python train.py --norm_place="pre" --qk_norm=false --attn_scale=0.177 --init_std_up=0.0229 --init_std_down=0.0 --optimizer="soap_variant" --schedule="wsd" --decay_fraction=0.885 --final_lr_fraction=0.0
Below are experts of layer 4 (counted from 0) of a mixture-of-experts language model. Rows are named router (the router's row for the expert), up (a neuron's input weights, with its number), down (a neuron's output weights, with its number) and show model dimensions 0-63. Each number is 128 + 24 x the weight over its row's rms, rounded and kept within 0 to 255. Numbers have three digits each.
Before each expert's rows: "raises" lists some tokens whose logits its average output raises strongly, later layers aside; "gets" lists some tokens that make up at least twice as much of what it gets as of all text. This comes from a sample of Wikipedia text that the model never trained on. Tokens count by the router's weight.

# expert 11
raises: " the", " its", " his", " a", " an", " their"
gets: " of", " in", " to", " for", " by", " with"
router:184135134117151148170109122092139138125119108126129137112153145085098112113139135112186154124113098116126096128118151125114102134113139171105175146119152124131124072165120117136126133140144113
up23:137162116093097142149156159127183117152123136152144143119119154160124129133130116166107144113114141144107149109109109091144133095136137172152159055106148090110144122103121160087129145120105110
down23:166140121168150140141153119140131122133121122111126109139101161166177133115076144102114104102118149119116133144124113177162143121164150116154101149183138148156107114105116122113136116144132134
up24:136167161142184158129167106135132126112099098109098111123100158115169094115114126099149130141132113137156139088164148149123101118102098130126175120141138115139086128176085124082132108167146107
down24:124086141124104112142090150089137107134125154131135134128116097131073173138117147097136120094112106153124136168124146147174185153123148172088092112107147118098152085131106163160106154099140131
up25:171134122109117089182115143119107162119112133111066155126130143157106070140150120129110128114169125122128154120130182102116101122112174140160088113132145147137121163156137104121113128134113149
down25:116136137194136131116154124140155110144109126131136142084129099125143122096084154087143140113145126133103152155112147129106169128098130116119196141154149119128120139112158126132114140123113103
up26:151145135124155102130114146114101136113121137117090125112115109123127130137108138113126105118124110095108139080156147098136139144143133145143150140127172065159095140104139096121121141144150142
down26:133114148104122125146140148118098095082147141105140122142124130117115131160139133179124127111137101144114115140136135113121121115129157120130125100097096125188170082124097117143146153158131133
up27:166143132123135121138135100080117094153140152131105144090106135108139142152125117128115048149133134150109130135147132101104152129142109099136158112166132094094117119072131082172117113143140101
down27:124182109181136116106139108112070124123144169112158122122107135106071146156143116117132148134102092128120113100113128103149135128143134161170135155167095096108164119127115130086082107139121169
up28:116165124178120084170110152154124103108108149168119163170100105149100140114119164122125134150134136126097164156171154125092121101120130111143118132135116092165141087132141107118147156162124137
down28:144101122122153117125144127149121115140137135138116129114086137128106151150114113118115113106119109087144121133087143083140085136132171130103145090078116125147103121101127140117147100084146144
up29:106109133110155132143124139133164138129144143123097156117146131108147135135167091143139172110095112131165098076146133128115125120166100113118096119109145141128131133127119099135116149159137125
down29:135077149138169130101131100103129070131090119142121112132128101118144139134143143097123091146156137128059117161129119133142149149164089142152128107094133147150098106161073130118119152144155143
up30:124133156053147128125063164115148104110164123186140137129143121121132106143121140151104116098118131083161074148143113173117133133144104108141140149106155107145182113142131117091119123087127157
down30:156107146167107130125159139174157120105154165114121161150175092126127132130132116120107078173163124087122144137122069110119083113109118159084121134157136092157140113117147126190129148168134131
up31:138200151113140163117125122159090159143165145139177126112112126133163106148158145117136129138119103089169159135153089171151093129106155127160129164114149122152124138124135162111115133134108128
down31:132117117149191120124145092156150162116148189144078119110178168113048110083122145142129127140158056106199099165121133121137152162118102140161162102109109107125133107073128141160103134114142150
up32:154169131132111134112096137121058138135126073113144100167159086156157094139158132090177087106093090115103104180156125128136116123103145124124123161166112143114131115129078166125120126153097133
down32:133127114134123129155145116128169154125124153152148140142110158117100128103095123116135128150080172135128121103135146118138084120096105134168127166142111165076145130140140137152114142114132137
up33:137118135114163133093097128145109119123130132125136142102134127144139150135142148123101102159075106110178135141137122127180143122121120159159106143163162078173140144129122137138106112148149088
down33:089109167126112130166133096085138141118155147099149127118145148116084088158120122159164099119120129131113118131145148113161172149142145140127174109119150129163131129152119151159088117107143096
up34:155165153075145157121146142106075145109127143121099156122163121097134114107104144178132109117145120108090109129164129116128150137147078100157141153134143147114117144118107136153182130116141138
down34:122120107129132156100126129143157116121159105120148158107148180120127109076110129172134158108099164100130192130129129108121146127103114157149106129112135133154084160085133142118124140104130160
up35:099126157103150135090178138163126184110123125152127127126128163133149137151115140136159170115135116150126091096134112162082129077116140133085132144109102145138140080129102149079124128130127155
down35:118096114137101160154108113091130064132101153157136109135178128107097104088128105111125121134113094124141142118143131126171108159152098147100135104166154128139155106105138112148124132135143097
up36:122143140090131147069107147141106150110124067077135130153174142105148132149162142142154109106106100140120129146116065120136170130100169176120149137144124098108148133151120147169138103167154137
down36:091102114130089135199166147152119155116133087143124147112105113117108082110107146161163122138166110181140086144128137127154112084181140092136096146125179100125158100145126122161176118148107106
up37:116135169127123142089130084095102117141147111145127161139146162131138103106114100126163131078161105145135126089121168179093132116110176142124157152081105133078135140126090130131127136089128124
down37:171141090156103129126143109075137158105122131091123105100128090122072105112098119137118142132085129090160081151130146123148127157125118139121105152106093128154121164109127152127123116135133159
up38:145112104140125161162124146146123150168122131111154123106140161154123103177123132069150096155124074140116123141138132144177134111135142096162134112155128183149122157138129146122154130162105185
down38:132112129103101108137103126113124104118102140150127141109131138128095119109070152169151097132129114124121162144084102148061102112142064155100131115166171116101175155088122163107120142134115189

# expert 7
raises: "-", "1", "3", "2", "8", "9"
gets: " ", " |", " (", "|", " −", " +"
router:104169152135135136159076111135123114168146128116130160121112107112117146129151140087151150131119093176131079122142098072173126133123098124109133101118129200119095136130097123123134128122139159
up12:149160112122099117121112122131128181107073130106124144099137099128154171121122171116116102146145141138096119088125107163150125119103112128069098106145153092142123127179135128111178094135120144
down12:129161111092175133116122084141105101115142072145089124119087130166125115108091148161133150119144167113105111145097142132121144124098100114162143095117146167116153154136158168185141127149087124
up13:114147155092119145143119129132145114100146101159110140144107123178183135080154109113116134117100161111139110132135084101136075130120158134145124132112140156159177110143086140164147129099124116
down13:098111140176142124143163126107122134132093123114109169095107100129130135167121172124143114129060131156105118113077128167147113120124127102108121152127119111114133138126149159117130170124100123
up14:080106125113125119147172144148131105146137071093127156165133161115159141168152110116100154129118137120113109108107100129154140144123144148116125088121096156085123121142120141146098096109119117
down14:127086146131128122103125100152157079114132106145126118115077131111129132109153125073109096148154119151123116139124104121131089172137136118109145148137157105089112105121110116102088136123116086
up15:127123100125139135144087130155121128113116092118146085073109129106122104189087149094112123124138158111105121168103139151111140088138096115162126120131138151128128154146114132142156113134135095
down15:149130128106121156110116107142099141127117118148154165144150097147148092124133131108151117126132170144130173173170124139141126136099100193113118132105138109114153136147103105079130171140133138
up16:100130088118142163147146120105096132119156165133078140130143130102140126166135099169100163137115107176130126099098092109137134165143124127139105110139070107148085119146121140150120153088182116
down16:098085115113123093094141100133134119139119153115127145094169109112108133144131111136129129143137119172141155127106152124106098102118135114167119111150156128128132121124168102093107146124064140
up17:101138121120141107107087171100138168116125093105147138114138134102158142133135153137085121137112109090100133127119137084120155119150112128126122123118174133096077140137111109110145169128132086
down17:084142088155105135187104123155148159123140122139096153105138127098158135112115131126128181177088145133126096126129130101129109104168131126116103084142151141125116115143147110094116121125136090
up18:145178149161102164108106137112109105129164149113132113138120152150149135100088123127148108110168161115120154141138110099144077115098172077097097143143098130122148160114116088163091106155113102
down18:132115153121108095125105111180083131097157155127154137134109137130106118111114143124094137129136150109176113132151111123097113168140117139115132116117163109126155090140125131124149108128124149
up19:091161153132131151137120134138118136106134131119146182117123137128136075110108110112140129119159101153112149116160134114119090126084133123102125136105185152147123112126120134159130150089145164
down19:126102163109110144140157120126155156106102116123143112134099098105132114134145110144122101087133156153140121118130180143108119125153145139104154128138135091111069151142128118085116128127123096
up20:119126094137140099109121127129099170124123126133097153133123139096098106118119121111110123131118198099150092125100126121140096147126110101143085142053117050138126121133122125123155158129134163
down20:115114149168099118115104091164139107104167148121132125156186132121152124110156077109135150116115114108183137115125130157156134126141136132121137130124155135103140121081178147098096144124142086
up21:094134116089163134157114152133132115124149126115146141121133132157148125119105126087184168131133178151145088122116166132136131124107088096094131063095142107089140106153119097151106175128178142
down21:118108173128111148087141153098190094190114164112123101135151173102145127122143093129125124138129133150089060117136133158152103156091121132109107124083133108128104158109109111118119139125130129
up22:097150144160169139157093099129109110154163122111110133141113102080131142157098157098141168113124149123084112144109114100154169107174126086140153091175144093158115089140122121130148120094123137
down22:100105125118115103099147155126177182145091110125122122082121119118127142126172060133123125122109133078136092140127173144099124108153123138153096150145130147124086165092132125132115134090120117
up23:103162088120135123081170136075084146103147129124172118127144134110109114054103147118111150120133088115162143114106131146123093104104138104134129128128140124093096140110074110163142156130139146
down23:151135163086126109184139138137134107086134148125166111124142139131103125089144134108083121124144142079104119112149113141169133070149098115141136137174125107089111158119082102112159138155097100
up24:150131153089152105137138135118128100142143149113144114077163137105123120160134166173120136121139143155143144145110168121136153088128104154133147109168109104098159112113165153116149181094180135
down24:124189124113117131143167123088113137129157099135102141162103090123119116129106116126163141087160149139110116143092113137088134164121143172134153148168129144155101150127154117156120136150073111
up25:110158097102139093157142170150135148127121120085116141133144141134168164118115070155135109147145168139114123111158159122104101127156165109158175156128149068166123134128115142174123123128103134
down25:172139129128132115130112101121088170105136190120160119088159110106125145087144165111163161136091090156144123115093118136123117115122121093095115121118129103140150105101111124130106169098108137
up26:169149127161142120139166131151163188135095128104149121162108178145164155156119135091140047145088111119163101156199114124133131116139134153122131140097120144157120141129085119136124129100105123
down26:150121143111160105109110120144122080112089134118135117139130105114097124139105100152119105160160084170148118108130119129124148107110188117121162135183106156083100108108098174130159141116116149
up27:129118108161126129128158166134148102148133093138075136171132142151130150117138116114122152154124118135132107068140158102162141116112142121147128115129146123138129177155122127155088094088123142
down27:150132108102130115127139122142072154096149161091146098132101067152161106132127132135136131168157138158102123120135107081101109096148155132135139105135172117145087156125124116114154134128123046

# expert 3
raises: "9", "5", "0", "8", "2", "te"
gets: "1", "2", "3", "g", "al", "von"
router:162124151150132147150093114139112128122050138112119135119112117107146147106122118165118124118091143109160144141115159150115112187108131107118149156126111119147146153122146103160131140114171109
up12:139140147130141074105096163157120118192154172114140110100130146108151131154122147151168110141139084125136134102130094125115144094136100143143074110155102149153159136123120144187115147092098114
down12:130110127142087112110107128129111155096131145127120114172127166103113135123143132125161166116146172105121146092127116186132091138143111154096143089144159098103161143170117121101139121073166114
up13:134145132155105110163138120106131123167099113091122148099123137200122133144087122140120128109121139082138070127180139167146105140148106127117108099117111115095110091082166211144121133117151134
down13:148081124122089128141169164108116106145141138124116147122111134079112130128119097132147146134118089142103086151131089108144085135129131121101116187119094119141112083120178088159138107103112119
up14:112180162154103122143179101064164131138097131093081169101113182104134094122105135119129120135126110151121127147169086120110130129168131112115117089085145132152122109182095095135138132154125115
down14:130124133137130134142099138156130135083176152105124129103132151124129075149117079123117137132147122142117112106132143105150107112156133121108085169119064145153125143130119140121123149121138132
up15:111134108131113105130124151130108150130158139123172130128099116119145119118118115163140111083097146103180134132133144169120147113123094099119176091119092180123109121152122090108133154127167125
down15:108099133150139158152152113107081154111128132124122181201137154134117112119133179161145161112180125151124150144094141135177099132094129103135143129152124156104118120105110114111112167157128089
up16:127118123106135152091119103119106138147160108142127144110081129139150148151112141108124097116138184137113125084109146153170137137104113130116139141160128131140121117114099151118149135127154131
down16:114118129124150166160099134177108155083096106147102124133146125147132158165092111118131115130129123140148134138163156150094090154147171160116094132152172105148147161108164152113076119120178102
up17:134153088074171125115164195109178113129106131104123134121076106122160146122128152156121081172108141133143130106141131129121107132148091136174123133156132131125149139158132138151114146125143151
down17:105127118134134177133141139132137115126066159108124152136130100098143128061136148170135128135172078099139132126116095156124204170154129158176112149152129126144122127145107115136128148128116110
up18:110155124125148177131138107101135119162176145173145121136090129121098161138123083122125118099114116127137108106101154107144133148123155134139121101091141143146163111104128095155166131130119152
down18:158073149127139116117127157126122147125128143124110160099100148137119104116127148155175154131132158099125129130141177066094146120122204124112141095117085097131131110101113100168111171096126154
up19:113105141156123142193129127143152133174134142103142139116128114114171110097121215110124145103127113118158159189116147135157153173148115110110109152091173113155116121116097122103167116136127116
down19:114141127099108143166151123116151121121139146158144127198112121141120139147123108154103150136126188159082153079153143115094165118128126092134115130083089123110136148098128122097127101108105135
up20:127094171145143168104100150081139147107184098130123077149124159115180122145113120102084104080118109142142103106136080133080157072149168113125138157129134150138146105089165114143090186151154153
down20:161156141094152118113109135131115208180095147133127125164166137097149155163131111180131158102121176158130122129163151115139119145118111079104115105111120127086145161122080156126145092095128117
up21:125149164177079114110161097155146150090169148139131125150133139129119110129121166175103144103133127161136143109114106126109164168102119143110172114081124135135152118134127110156147112141127111
down21:178088158125113172138110131168090155134109126120100146116136108194132108173128131098125142113114150106150077070157167122124148122127145112114092130123102203073124101130099102128140124124178149
up22:148065096134140136115135148109093150163125101155125125123124112116152106092101144110128076133135134152149134151108131102144140119112126085114130176125135129129143092151109151104157140156141096
down22:124114095131129134120156136126160156121066104140096060120112100143135091138136108111115104152127126123161180102123138106148139144104141139138158183129119136145118148106132170120145160138073117
up23:136131147150147129119106132133113143103118129145114175103130146131121074125098113107136104136123103105152150156118148152138119116099142132127133164122130138097149139080108164149155120118108102
down23:153084141130136122151148103127143100194088106151118123107109122140155160148164147121106142072151164174180128120174098098153102121139118143156181129134093147167102143127138139151158130160141086
up24:133064125159123135102149142116134159140124112117152126101142153139121144165122122140141108146074107142122134183116091181165093097153104108122130146078113178106135157135134142097134132155120114
down24:136126178120160140097099127109141167121121116109106105149107143117138134151140096153103128135142152134118108133107141163128129109111066125114145101133117138127081114127142156121120137096097163
up25:120124178124097135127138154093120105130136181085121171114133132145143131135125147143102112141122128113147184124179099119128124132078141144088137093118080158099130127165139125090148126126151135
down25:123129126124129091164110135147108117082132115131094130141160109122113122106142118139138168109137163120111148160168157101147129165119144122151111098170167079124099129134149130127126126115129109
up26:126104080173164131139141105099104112147126114097113122084140117100133134111131133154156101062129107130105130113131089139112110131158101141139094085141177179122147119151101130091138117211103130
down26:145156144140129131111133073117124140101135134127181124063105142149134122122117127136123138167167125153115110106120126119112080140141120147115119086098101130126158191121148141127133158172149123
up27:119133142118109135136121131125137115123162135111162120125085117099098152140130154131156134128108112130095098104114136099128099139106132143130136127113124107123123139133094066100134135075138166
down27:173164151146117104190143121108100135110122150138101125112151109104061140116122138094144151054111117112131143124108149137154117116125112142106128120095118099134095139147152161107078171130156117

# expert 15
raises: ",", "(", "s", " (", "\n", "."
gets: "d", "ed", "ing", "th", "e", "al"
router:162133151116124110120143093148161123147070112133141145111082137111103109141079162138139142114154137156165100153154163125083146173103182112134136127111136111107161155134136134113110138104109101
up12:137142126118159118093138076097093102101151120148093135115137168100116128097122107107089123135124147122178128157118128153095120104169108159114116134154117113095149123116167138126060119166129086
down12:132134131161087131142124124101104090101116099118090131149153153140151091165113196134148140116144143074131111127143145125113140150132155120111124137147119165096153116158143142105123155125155121
up13:135134148118149092144081092115161122129112118153129098151097078128124098124128133102178153113121125138127160147151099117100157109140178114107140119155141181131077140100116170101158118143137081
down13:165130163118099132146167142102074128133137178113110100098145151150091135114166132148127060147132130109116155122110147101105115144127111102104130120143113123075114088123140106088152120072067103
up14:114166124092125148074140153094169145133128124068130171138119093153088154145150155130127117138117101125130095121133145178124132170166121086149151112123113080135107140122123102136130073107121138
down14:125129114135183141157116139146118111118132118089134129147116105100176128109103125124087112109121172163127134138117079123115164169131121142156115133119113181183109139094108112152150114142145113
up15:122160139116131116102119137133124111082085074119127138143081165107134143142111123171106112105106133146073147140153152162165167115130118122158135168153159099129145136138101151138135165134150133
down15:113120074117152124106125125183140151166135122139128114082128108165125103146125156118151124160186117115103136137118110157136123163106122131157133086143157145104160114096179152140143158124152111
up16:094153141114117175163137124126135131124137130150174106149159128162136106127108116167146105070131171105129086114132134091145112173134132131158133118106127099125141193125122167119155122147110165
down16:160141089130128094138131131125144100145129140112168124143176163094132142106139138107088110107098170122096150141091155118133141105136094175140096124128118102159121150117141093095147165110147108
up17:152111122123073167135106122120123078146101109141117159138113154117149115111080118108117089105137120099132116135110134149131134133138127085165104147197151092164139177153141143148090163152144131
down17:144100128121082121102176156109147156094096128148151123110136134116155124084117127163144159121130123159175143131116104149137113193097164122092151141076117117073099147141147117082104145137114095
up18:094172119147115156126092084130158133093146139120117149095086111102119136088127078160155148134123115130159168127110113142087118101132120130124115100141123127061156151133154133106096146131122120
down18:130126139133139128110117122145136130126120159122129169162134153066101100072111141097178106137154141134087140064139164128111146132111107139137133126150096150143064101133151149129163140138120087
up19:119120129114112146117103100136129129145148143141135181162077119089129140066098119161103112127120167130134135104155163126102128144149115156141147173135112098103145112113123091164148104126182113
down19:169154116149107146154137130114115133150121119113118107139139122127144179142145127154103106158124138148165097151137130116143193165104123153064086104158133100128137148140059143101140098148131121
up20:148126099182127081122136126122114167128140158127123147130130113153119096143137133136132104166105121134114131148151154129171139136117110079140144110133081126128077061107095134108140120125130112
down20:187129154085133105156117106091145111130095087156123170110100093143114129128077125142177093155127170129170103152112145100144145095139176122154132079155127159156112145131113167110128119131126149
up21:141150146148130118103093126117152089101088103118147144129081145123148125119086102122091106141178118091116157107105140139106137138120134111104177094124080143121145109082126151155103177115085132
down21:124145122155122134163117123106149177189120161174111106097099104154083114138135109123130110122153112181177057142135121134137143115081109151141129141132143094093104110146091117114092122124115104
up22:149145105135158166114122075083146103093160148158155115095114084129128145129119118141135173117138127107131156113144155150135137145166174142147136108170142113151118129099127150129118125153146087
down22:133089124107132157125088206123083140111113156147134136151145100150105115177112130115110121143114110083121146117174132111171110133206099115137102105160107147114136148148111079164133122156146164
up23:167151131089120150172142134090175159149117145165097121130126156059127135113156089180161110116156119154175129114116109149159180118097121134196134140099148094104109161128170110123151151124120123
down23:113118132196110162098128118118139126091181093112122120163121085167093115129131083156117142161153142157161125168166143141188179148137151138126137124158141160127131158119143118153160102191112093
up24:076130111147121144119161098125140120146099134159137167112109128134111177140125110127146184141106116197117137153130117156152132148106148142138118135105099116121139093124175139162197113123116165
down24:123146164141119125077113094131152135128142140131096146096103132127128139097166157139141121155146134130143115093097140152141100105115174115126120166135120132111092135114095161101078108155119125
up25:108146155154144105111147119158167105118126161092119141140148121139165145062073115131133154100130151094145173120114135126106157099130154131155115146094155129159132085167102144128148122115110116
down25:077051158088134124149108122143164166142141124086133127160146115101147127132113112107112149140145056107142134158106081176152129127132075109131081139105124130130136126169103126104104133086109130
up26:096129117130128118152120110146165148131138135121119145135122093129146151122150111153105132144099153141136096102088140155130122116133147214099121087135146110160136120096138127118159175146124119
down26:170113099136164136151113127140088110112134091102138111143121133114148130096148092114113139095115133130181154184158168132144107108086132153139144139099110120148122097152155135091119122163146130
up27:122111106101185137108089134079165131093123141130140135144104139119128135134156144110082136150107134117111163125086116135129157133145132128092149145095160139114144159134123102089097150081129108
down27:108104155121140146156149111103126117175092176151098104149144117078113112136191122160161107150116127126088171073146138132109148123160129151143116106154123106123141142156186143145142153093133120

# expert 14
raises: " There", "\n", " It", " Follow", " In", " However"
gets: ".", ":", ";", " –", ").", "°"
router:130100080157115120138110116123148095144118158124099143097088166108108186105120133131178168144199081159152090112140155134142126144094096142114142075105140113128147144143144149156124104157149091
up12:155104114128120148130126127114137144130135123097171112161137124133122140136142137142108107130083126110136134162164134103155058142118087087140144116129122115100099173169101092157125121144144146
down12:112142146152130118132146164146095094116097129143104147126195123137081130103109156093144137144134138134124121086185086152176106138135102142113147116150105144120154101136157137175102117150090106
up13:137133134111121139093109115129109130151147135135148149113117178117124101114132086142083126158082106108162145127132120138126132123100089117094123126086138155163139149059162078133103117170063127
down13:124112135211111090119139143152144131122094099167149106129115164119142096130161136130134113119119103176145150147163113119152125114167154093124139118192135144113121128164090127135184141096118094
up14:147097196115122096087133148125152132133104124169138153168111120129126120095109117116121126106157150161112136108078145118108153143107116056118113115089102106137117143089156144139097146127090118
down14:150156073148097111128119138131135116096134138160144096085110132109116171087115117174148153144141130115142136131150143152139181159166172134131120099150141175127114113157133098152097127148099128
up15:135152122122109118118086086108143095125132127147091100127124124146133119127173103111161101105117095147124124134129118126143126092066133142146130148160122148075116092098109125105145151115103164
down15:157139101159155094127149123102068116162120131130135078114140153150153143122132110148090142108133113160139089126150130123127130114121103169101126122176098146151148186131147112175128088140110151
up16:169118147113121105130172124116110146085159097164081153112110133138073147142112116128135129087133081124149125110162164136164103138136118097138153082088114138156128090166119112120119109139162114
down16:113081068144105139140092156104135106156110138123141123120139125136170137152140138119145170156125132119113117150091098125100130136100169175148120148164151131110094181118120102135097149146107136
up17:096158135186089132134106115129135107103124161119166112135119140128115127106117112130111150147111162159124158158132126092163148097156113097130067177098111101122132139136109135142106100158131143
down17:129162166084122087103154118144132169062109149107148164111151179089125097190133143084134106154126138117137159131117150138131117090166140107134114125113133129077085122141128127129117141130148146
up18:125137125127144116119159097097135134102108135108105138147114106133142154135134116143097144147168134117127144130108146094132138108150113174066188139121125129117100108124136113175118123149131099
down18:126151111065187158124112119161130104137148140120140118119113107133157132131112142131139059119093118105130141093150102142150129174129136128114109154151102089128124167161064154123063107149105113
up19:124162100160172113144172143120151111145119111139079102145103101142109138124103142143110125129108172142141138117132131126131074097141133107133148120114087114163102137150150134131120094110138117
down19:088107120126142114104118142138101131153146096114155107151126165136085101107176108142116106124146150101120148127157121114149090131119141150115123136108079145116149154086128117133112156167132116
up20:147109155169175132108158143113113092153132133111123124138156076117114119181132123110144103121128129133093092094115112144082094102153139143148139160118134158123135122115097113121171141134091146
down20:144162095071132127169128131162140172173166122124129149122135074144100124106115145126133147136162134109102142145117091143153130122101124123146094157102095115109146163160106113134104124094115121
up21:108157163131118091132105123126106046137143128117101111142118151150123133126142099143112172156153110142135121118083194124113112125159123110135197098130130123149152136158122130080093115129129140
down21:129129095114097130129098128156151180124151086132131109117128124125135128142131133160130100147142107109154148166124144119117116116140111080108117100142128156102139148134135143134117132199130089
up22:107139157087125152118117123097173151128125108145078107180147141125126122167200135153129136109113116095130137178146104124112127107120109107147147111150131157150076138144166125123119129112132156
down22:097090149189142138119138144113158080140126145123123085105101154117201122091131129131100174120178124075141124112130127143141145124113101164110150141152106108082125152104133150110105135145150126
up23:132100096160123122130113122100113124106187100122152111120091110114112120149137129097128156142102098131161083143143117170130123124142138121141119162129138112112109099105168158168156140111138128
down23:110135146145165104119153140152121154135099167136124143152131111158123118168111161116121121101153136087101112147121133119124131128139157178122136107160099133149087141117156084140140134094151086
up24:158161099129120138114108173161115129120158188120113125124104130180144145132128062140126086122162183137135086107129128126111138102125098137139105136124111140115103117111134142122120149138140173
down24:161103124096113145085155099123119132111114108145120117086132162122128091138122157134134104166133110156125115136127135170173103176141109111123116122106093181180131114148149107209135141071103096
up25:100151143097098122133157135104135158098133096103110095123116121131136164113118129164178134133169144072094116125143137133172126146150147117139126163122145079158158098138144118129114148096132138
down25:103132105123133186087143115141130144095090129129179173135090151116163124142121160122104110122108154114117105125058117126109117105116100148132178163106111100123122103116144152132136136172121132
up26:149097154142134092111141147131152116132084073177155159145137118144152161110143117130120142112155140138162122134169143169134095121121112092089126162145155163124148121148100098142081109149114113
down26:132082155119139104116103129102104157108080145109112136103161123119115133145138089105163152136160090112171121114110125094122151117132139143130134141105096098132158134119125149174162109129090111
up27:130183096078144079127133125075160131128121133141141157137092131112139142174123116079117162139129162114122123138133125123151111124132127123126126132130121176136120104131111118130107119148171121
down27:089126150122173116168157104142119115138112121082171151110127109156130124100116136139140097128129074119098179127127170122126143132145124130149145107156140119092091153139118142164109103103106190

# expert 9
raises: "er", "r", "ing", "per"
gets: "en", "er", "in", "–", "on", "s"
router:131134148123114101152143131108152117089061128090127102078129136133094163117171108151158144113127122104129125140121149123129125176122101096138128135133138176102121151136138130139129158102153148
up12:111116116094094141128134126148126113104103111095112142144120098134116130138171131166117088111149135131178116136126150121110137139120127117134123111167162136101217169144126115150130115117124161
down12:133103133128154163174119146135145119096110079138099138104122125143122150153123104078107138100156086156133111133113140135138096088137100141075149149129140144209128143131114146140116097110167118
up13:085102070142171109136115135153145120142089156115105133115107140121112123163125112138077148113123093148133152120140121115149104138128123120063107143140137120120135160155108103154120098121120133
down13:122110082084155104167088133153077104140109134093106135166178113109126123128114127123141108154135113118149136159141138140142154174109167134106147125141109170133126123094135105101142109132174169
up14:122129186104131124084102114110099107118101138094092129124159165138115152113114138126162131052128156122120146119079138120109111185117100126117116125063133184104146124125115121153138137147142129
down14:111105108132103171146147122048116101106109145119154099148123122106133149129152159162150077165133111143121146105161117127135137167127157145147119117197152171097140101062154128136087120139144102
up15:136099083150123123131116145142096142092100135100081093149125110094101130090113085102142082117083140116152156114121092112153139132110145136083081111140107129109100138130139115111168115122137137
down15:130104088153131126178145130118117135151108104138137137136147115153137097110123167112110088182110118147158130116152140141101131140137124144168128060061122128178132112168116136111134109129122088
up16:122101118113098129162146144131090110127097168096123110128100100099130121146157177123121157126120141082106140177142083120130097140161153108154115121141199103116146129112102150132126148124121094
down16:121133120114122114145097125128110119153124155113135134152137143141151174124083111124096132084113119169116119142123120097198124158141130145142174162132095119175104126130147135099128142140137166
up17:118104110130128105116143116139129125122185135140128099099125080119152133112148151117149131132138127137154143144109143153178156171124106083107113106151075136144161150083159138134125122113098118
down17:148130109077071148112132086133166142129117191136130152140162085103129099163160103112147152120164140116101108070107095099115092108148083115129162140148143125146115117153112108122128140124143163
up18:149128156108116178168145161104127096111144147139155121162133110119143122121097156123115122156138106163128116137143143110138123126150126128116173129184115156114129112157131118112163122156108109
down18:099140119144125068116147057166121154143179115152090166141120134104120084142137137089107071155116138137123123106167119125130184119121144134137143090171125123135108092144101118159140143098116118
up19:140130147106130155098137129135114118101186122139116114100145124180150155125089110110104068081104163128144107135134119117105133119089145163088109137121140179178119148093086120105125178128125116
down19:112123128155132113132113126157162142163140116085180094103148168146067143121122114164128160117097150141143131122123130127129090133172115108147115121110109095117150167136118111103112153139136138
up20:125157105106105161153105115166117138125119155059127119125126114104092107124129131147152129100141110104148142103127128107107125114139168158148084143145147149113149135075130140124107114132130109
down20:130032104110143092099137106060141107117132139149148169130121151150150150154093098156114141111154118137127126126149144121144153178135074136149111142188122136125103114133084143118113124161112137
up21:127145143115117128134162107131134173102113136157103112155137137159112157130154170126112124138159104163170124175152153124143118148110143086076115172097126128117122106069141106078133072139115107
down21:135139099106166114106137132138129139098176100124103101097098130108117107104144135095104136121149131157171154173134090114133101122146130117104115094124135157159110126120157134087140177132090087
up22:149137154093131133098111135131129094144149123097126124127113108147183144101203124118146095087142081137073116124152085157128138144127112125145122127124141117108116097108136092122154114169098148
down22:124110159141121126151171131165156150117127179091121115119147098100143101147130082153175124140117097103121150110061152098073119162094137124088121166135127155121075134138138142133141122162070121
up23:080088132192167090174154166146109111115118128093148117070120134114110085101075115109157134101111131109127086176140128143151161117070153101105131087126127145112080143121122119132092102123141149
down23:145130108141091158092124139149100174131131120139133107121157102130120174170132130145145109133146145137132131094118169118060136085124134130095117095112113135183100159125171145141101126123161125
up24:078145123133117132108097132121143139101173085067143156066154126120091138107142112127162116109104090098107131123121101128144141153111115153173133116114106098064109122180135136167139138114158150
down24:142088140116117129111137105134131106128128128097104113118142120151116118132138151098107141150109147161137120119156106133136063152144081158129150145156140109109150133137119122144102136164130095
up25:157124137125158140103106135107117095160151194152115116127117098086101176065170133112131114074150150168103179152122138164130139174144156122162108135123152152105132167127099123131137135146124156
down25:126169151061130130124114142135197153137141147132107113120127200108088137132111165156108163098128139132139148125115117128135095104121138142133126100107115142129151125112119126146142145116095133
up26:096125143133152080108121169158115114110136080094131086112147150143123139133132129118137153111158127134141178106163113157108141132080044113177094140141099148146093123143131181113146137166136118
down26:120200137132095152102116142136122102121135136110120151159123116097157125135137117114146154090106158145145135153088134106089092176159148138149135077095120167121113132125129135123159174102147102
up27:093114100135100155138136098133072104114110083138150115154125121118120129152137160179136161152127113120133125089166109114133109115135137094136160123149109106154135139141140148152124089148143108
down27:115100129109099127135152116125146140112100144143130146146110087146116095077155140129127175146178127125066132064107123136100122142138107104061113138110115137181097100147163128056119175149125200